python train.py --n_experts=256 --d_expert=32 --activation="swiglu" --moe_layers=[0, 2, 4, 6, 8] --router_score="softmax" --normalize_top_k=false --routed_scale=6.53 --balance_loss=0.00234 --balance_bias=false --init_std_router=0.00611 --lr_router=0.00067 --tie_embeddings=false --lr=0.00237 --train_tokens=392100000
Below are experts of layer 6 (counted from 0) of a mixture-of-experts language model. Rows are named router (the router's row for the expert), gate (a neuron's input weights, with its number), up (a neuron's input weights, with its number) and show model dimensions 0-127. Each number is 50 + 12 x the weight over its row's rms, rounded and kept within 0 to 99.
Before each expert's rows: a language model's description of what the expert responds to. This comes from a sample of Wikipedia text that the model never trained on.

# expert 21
It responds to: Personal first names, usually just before a surname in lists, tables and credits, such as John, David, Nicolas, Dave.
router:52 55 50 35 25 53 64 52 41 64 25 52 39 55 40 50 44 55 46 36 48 49 46 67 58 68 33 45 40 27 53 41 55 48 62 59 73 43 60 68 50 40 41 31 52 41 73 53 34 60 32 53 18 39 41 45 47 33 50 51 45 47 58 40 53 37 52 52 53 44 52 67 49 54 51 40 63 59 37 42 39 41 34 41 51 40 48 42 51 35 65 53 51 51 65 64 28 43 32 62 79 67 72 74 45 36 40 68 37 36 47 39 57 48 31 60 54 37 50 55 79 49 48 65 56 54 36 33
gate5:56 50 46 40 34 59 54 28 47 49 65 42 47 47 57 56 40 49 59 57 63 50 30 43 42 42 56 27 71 51 55 62 47 42 33 33 69 49 55 40 17 29 71 34 55 55 59 41 44 54 48 44 37 32 40 19 35 44 49 61 63 44 51 47 71 29 44 59 58 72 69 68 64 40 50 52 39 50 26 34 43 45 48 68 58 60 62 73 46 74 59 60 59 51 68 29 56 46 46 56 48 36 38 65 46 54 53 54 44 49 45 45 60 53 41 41 44 58 66 52 40 61 60 46 56 38 36 75
up5:37 45 47 58 59 39 51 54 42 55 32 67 50 49 43 54 43 53 45 44 33 52 54 58 56 39 46 48 36 49 61 46 47 29 71 48 41 35 71 75 51 63 49 67 38 48 28 50 68 51 40 51 59 54 48 86 52 38 33 45 62 35 42 56 31 50 33 49 28 42 58 38 34 64 46 46 56 59 70 64 56 62 51 42 56 46 43 37 63 27 31 46 37 36 31 54 52 57 66 29 42 66 62 53 42 68 68 25 48 45 35 58 56 39 68 49 48 38 56 39 43 40 72 64 58 27 44 48

# expert 59
It responds to: Final pieces of words and byte pieces of accented letters in foreign names, such as Durdy-ýew, Ladysmi-th, can-vas.
router:50 55 32 43 41 58 32 60 33 52 55 54 38 53 30 63 48 62 49 49 48 36 56 55 87 50 55 60 24 28 59 54 67 48 38 52 68 64 39 53 48 49 54 30 52 55 60 46 49 63 51 62 58 55 68 46 38 30 62 38 50 32 68 39 49 58 51 47 46 69 27 38 34 53 63 36 62 50 44 24 38 54 51 54 57 46 43 27 40 16 41 59 63 57 60 48 31 48 46 52 64 62 41 53 57 40 56 49 56 36 33 41 49 64 46 40 63 40 59 47 52 22 42 55 74 50 65 53
gate0:37 43 52 49 50 69 57 46 54 39 74 55 33 70 51 52 26 62 62 36 34 40 46 43 48 38 58 58 62 64 57 33 78 58 51 46 35 53 37 39 43 74 46 60 57 48 42 33 67 52 45 52 65 50 57 61 33 44 56 40 26 27 50 43 41 47 63 24 41 70 50 45 54 35 68 51 53 55 52 32 50 55 60 66 59 70 67 31 31 32 52 55 57 35 60 55 46 49 36 38 51 52 55 73 35 42 58 55 66 44 50 42 66 56 73 51 73 41 55 46 50 40 62 37 70 50 59 55
up0:46 43 36 42 48 41 49 69 59 53 51 44 29 69 68 64 55 54 57 37 33 53 59 43 42 40 48 45 34 44 67 70 58 65 85 65 63 48 47 43 63 43 31 74 35 54 39 47 33 62 40 48 48 47 56 58 52 72 42 59 41 45 65 53 57 41 54 54 66 53 42 57 33 46 42 59 60 53 61 43 66 65 44 44 56 57 51 17 35 43 47 51 59 59 61 40 76 32 40 61 42 53 53 45 65 55 64 50 35 33 38 57 72 43 42 58 36 64 46 47 83 50 34 41 55 66 43 68

# expert 47
It responds to: Column separators between numbers in league tables, and century digits of years like 196, 199, 201 in dates and tables.
router:60 45 33 39 33 45 45 41 52 73 39 50 49 57 49 81 48 56 48 40 56 49 50 56 82 84 46 45 43 30 48 60 61 45 56 47 52 27 58 60 43 47 41 36 35 48 46 52 46 68 45 69 40 36 36 46 40 38 46 56 50 37 52 34 51 30 41 58 46 48 45 62 57 38 44 51 46 50 51 41 55 45 48 47 67 53 43 63 50 43 48 42 63 48 49 99 39 55 20 44 50 56 60 54 39 32 38 44 66 30 42 48 50 48 31 70 69 38 55 63 60 38 46 52 58 51 66 29
gate1:63 39 38 62 76 57 53 54 41 76 48 65 45 47 40 69 28 41 41 16 56 62 63 66 34 48 37 45 44 45 62 93 47 61 58 43 40 37 37 47 33 47 55 43 51 34 56 38 70 44 47 71 50 65 58 44 32 63 55 58 41 73 34 53 46 32 40 35 47 73 59 39 40 57 52 51 43 45 52 60 46 33 57 59 51 49 42 64 50 68 30 69 73 49 48 58 47 56 30 44 51 42 64 51 54 59 43 50 66 36 47 49 50 58 53 50 60 49 48 59 52 36 46 40 56 33 49 42
up1:74 49 39 56 79 49 48 25 75 63 47 57 50 42 46 46 43 55 45 50 43 57 74 57 60 41 29 45 55 35 62 70 38 47 48 67 43 52 42 57 43 44 44 39 59 63 27 50 49 45 51 75 65 64 42 51 49 63 42 60 51 62 47 54 66 23 28 57 46 53 57 59 12 48 46 49 44 43 55 42 61 53 58 50 38 63 45 56 50 38 57 57 73 62 64 58 34 35 55 22 47 50 41 54 39 39 30 48 58 68 40 49 75 47 51 50 45 46 46 48 33 35 41 42 23 43 43 47

# expert 52
It responds to: Adjectives and noun modifiers after a, the, or hyphens, such as large, largest, successful, thirty-eight-year-old, square-foot.
router:54 40 49 46 39 62 41 48 52 45 48 57 44 55 34 65 49 67 53 46 56 43 45 58 47 75 51 50 54 35 63 71 47 51 57 49 47 21 63 54 49 64 37 45 49 43 88 48 32 71 38 57 55 33 43 49 65 25 63 57 51 44 52 45 73 42 37 57 44 59 56 47 53 57 54 39 68 60 32 40 47 58 47 43 46 26 54 36 36 40 41 75 64 54 60 68 24 30 46 63 60 67 63 43 37 56 43 55 74 38 42 45 62 44 40 61 63 25 71 61 43 44 66 53 52 54 67 46
gate0:36 35 46 69 76 66 50 62 59 41 39 58 56 52 51 41 19 44 35 56 44 50 39 45 38 61 45 49 53 47 65 68 46 54 56 39 50 34 40 83 39 59 31 39 23 51 58 52 44 58 45 52 77 61 38 39 61 45 67 47 56 38 59 41 67 59 39 55 55 62 40 39 66 63 54 37 22 54 46 46 33 28 49 59 43 51 35 53 33 67 44 62 65 55 48 52 36 34 61 32 36 63 51 52 45 64 52 41 51 44 46 61 65 66 47 38 55 40 49 63 43 26 57 31 36 53 62 64
up0:47 51 52 41 51 73 55 57 52 48 62 44 46 46 75 65 27 45 50 39 44 54 56 67 50 47 54 61 37 39 59 23 81 56 33 67 59 72 68 65 48 51 63 67 46 42 47 46 43 46 15 40 35 56 62 58 35 48 49 48 44 63 36 62 36 42 64 35 66 54 41 50 56 45 25 43 61 54 50 67 52 63 48 62 33 48 52 57 48 48 49 69 40 34 62 49 61 47 61 48 62 31 68 51 74 62 47 59 59 54 52 55 34 45 64 44 62 72 51 48 75 65 38 38 37 56 61 61

# expert 22
It responds to: Plural nouns and their endings as sentence subjects or objects, plus they/They, such as teams, members, students, results.
router:53 44 41 35 45 49 48 50 39 61 35 64 35 58 49 63 53 47 46 44 70 56 60 62 51 63 28 42 39 30 43 64 59 39 64 41 53 33 54 73 56 39 53 29 45 44 84 53 55 78 48 52 49 34 50 57 51 46 73 67 42 41 48 47 56 36 51 61 51 52 38 56 42 41 46 38 58 63 31 43 39 75 39 41 61 49 37 45 59 35 38 59 79 60 64 62 36 25 43 81 68 68 54 77 37 35 45 63 54 45 46 43 53 41 38 52 43 46 61 46 64 51 70 53 52 47 42 49
gate0:47 53 63 48 42 55 53 58 59 57 57 72 40 48 66 42 40 46 49 61 29 54 34 55 62 52 61 51 55 33 33 83 47 56 70 41 62 52 45 54 39 46 69 49 59 52 53 60 79 64 59 30 48 42 64 60 27 61 56 71 51 42 45 35 33 59 43 42 66 63 46 72 56 45 41 34 35 45 46 32 41 64 57 69 54 66 43 53 60 52 45 58 65 75 55 41 76 18 40 64 56 48 41 67 45 38 38 57 54 62 61 50 49 40 33 29 40 42 67 48 54 48 43 36 45 49 43 40
up0:59 41 60 53 48 36 53 61 57 57 42 36 64 67 38 80 45 57 36 40 76 33 44 40 61 41 45 65 32 38 56 39 61 47 33 73 35 59 60 49 68 40 41 49 71 49 43 30 46 69 52 66 59 40 52 51 47 42 40 35 27 47 66 44 51 66 66 32 56 42 54 61 50 47 53 51 44 55 40 55 52 56 55 41 47 30 29 34 52 50 58 45 33 54 28 64 58 37 27 51 49 42 45 42 58 47 40 25 52 42 59 22 59 65 54 34 68 63 48 56 53 55 51 60 38 62 76 41

# expert 63
It responds to: Single final digits of years and numbers after a prefix like 201 or 198, plus month names, in dates and year ranges.
router:54 46 36 52 48 59 56 39 57 57 56 70 44 58 38 78 71 66 60 49 62 45 55 53 75 67 53 58 26 51 64 65 64 40 63 66 68 34 57 64 54 31 62 26 47 57 77 54 39 51 40 73 30 27 45 56 52 54 53 59 23 52 44 47 62 50 42 58 45 55 50 53 51 38 52 51 61 61 34 43 46 69 57 37 70 39 37 53 51 44 49 55 44 53 64 59 43 40 39 64 72 48 48 57 39 45 41 72 71 19 46 37 42 74 41 51 58 47 72 51 53 53 49 50 55 55 51 44
gate1:55 46 59 53 24 51 56 41 69 66 61 71 56 69 32 66 45 55 38 55 58 54 57 75 81 89 45 36 41 49 49 59 27 47 53 42 52 35 57 64 56 60 51 44 41 43 54 61 77 61 53 55 56 31 51 57 60 59 45 77 49 48 55 58 50 45 49 60 29 53 43 51 41 38 49 48 39 63 70 39 49 53 75 36 53 38 52 36 54 34 40 64 45 45 62 53 23 50 35 47 50 48 73 54 48 59 32 62 67 54 35 46 50 55 47 52 47 77 53 40 52 34 46 51 50 48 65 54
up1:49 47 61 57 30 45 54 47 64 65 56 56 66 65 38 56 40 50 56 60 81 51 67 50 58 61 51 65 29 56 44 39 28 62 67 47 58 36 43 64 52 40 60 65 44 44 66 65 66 36 56 52 42 23 61 66 65 49 45 61 38 57 46 72 50 52 59 62 47 55 49 40 55 26 31 53 32 56 46 41 48 57 52 53 56 23 78 52 73 35 45 71 41 50 61 48 50 40 41 51 58 35 64 34 52 44 43 68 70 61 44 34 55 53 67 42 51 74 67 41 54 51 64 38 55 48 65 49

# expert 34
It responds to: First three digits of years after in, commas or month-day dates, such as 193(0), 181(4), 197(2); also words after "in".
router:65 50 53 49 36 52 62 30 51 79 53 54 54 54 39 64 69 67 52 35 48 53 59 62 55 52 52 45 27 46 64 47 50 38 54 54 64 23 74 52 54 52 60 48 39 40 60 58 41 57 36 72 34 48 56 47 50 47 62 47 37 27 47 58 65 37 49 68 37 69 35 58 48 41 61 56 49 51 44 36 49 62 52 46 62 51 35 48 51 55 23 55 50 49 62 83 37 41 43 71 40 55 60 72 46 41 45 71 46 33 35 72 51 43 43 55 58 53 80 65 64 43 61 69 69 60 42 46
gate0:69 50 57 57 53 66 61 42 52 45 47 48 56 33 45 33 30 51 65 37 42 46 47 32 49 48 59 49 43 48 41 50 34 52 58 61 32 39 58 46 40 67 44 39 31 48 43 47 35 39 47 52 55 63 59 52 58 62 51 34 37 42 53 53 55 58 52 50 55 61 61 20 58 32 54 30 51 53 35 56 26 52 58 43 32 37 44 34 38 36 48 79 30 39 68 27 50 65 57 26 41 26 50 60 36 41 49 41 61 34 37 51 56 62 58 18 50 49 38 42 41 29 57 69 57 76 60 54
up0:77 36 42 41 58 36 59 45 40 69 57 39 54 46 64 27 74 68 48 45 37 45 31 62 50 33 51 68 59 56 54 30 55 57 47 60 39 54 51 32 57 48 33 56 59 47 57 40 60 30 54 66 46 51 49 30 53 52 52 34 47 23 74 36 57 54 53 32 40 68 57 46 41 60 43 43 31 33 52 31 59 62 42 65 42 38 57 42 34 44 46 42 42 68 63 56 57 55 50 58 43 30 46 48 38 64 42 53 60 30 66 65 49 42 42 48 45 36 72 37 49 41 27 53 44 78 46 41

# expert 60
It responds to: Middle or end pieces of place and personal names like Sal-am-anca, Far-r-er, Tol-edo, and numbers in sports league standings tables.
router:67 46 56 45 49 55 52 51 32 52 43 70 55 47 27 52 76 69 53 42 56 47 43 61 96 49 54 37 58 34 49 42 37 61 55 60 68 58 77 52 67 52 40 53 44 44 79 46 54 45 29 54 53 45 45 17 54 59 63 49 20 37 58 39 63 47 38 63 39 42 40 55 51 61 58 39 57 47 50 34 48 60 56 35 58 42 34 38 50 41 51 59 71 46 56 58 49 50 37 45 54 63 53 43 41 50 28 65 58 40 53 53 74 72 31 50 62 45 48 53 44 51 39 46 47 41 36 42
gate1:55 31 41 49 27 70 48 46 74 46 54 28 39 60 48 39 36 35 52 47 64 27 63 57 54 46 62 51 40 42 86 42 62 53 34 40 50 61 55 58 43 65 42 57 47 58 45 35 56 53 61 39 29 56 59 68 55 28 54 79 52 52 59 60 40 52 54 57 40 48 27 32 44 42 42 32 54 58 29 45 47 48 62 53 51 66 46 50 59 50 38 43 58 66 46 47 38 42 71 55 52 54 40 34 42 57 33 47 89 51 36 63 41 41 56 46 58 64 43 55 47 32 32 66 56 39 55 41
up1:56 62 41 54 43 56 65 65 40 56 43 58 47 41 49 55 58 62 16 70 60 53 30 53 62 57 65 47 50 56 44 56 59 61 54 52 44 54 64 57 32 32 55 49 60 67 60 41 47 56 55 64 75 43 42 27 37 49 57 41 45 72 52 61 55 44 58 18 40 21 59 49 59 48 58 33 46 42 41 50 53 66 47 42 32 24 41 49 45 52 65 47 71 54 37 49 73 46 59 61 48 78 47 44 39 35 36 42 56 59 51 58 43 55 63 53 40 36 54 19 41 59 70 30 47 57 61 60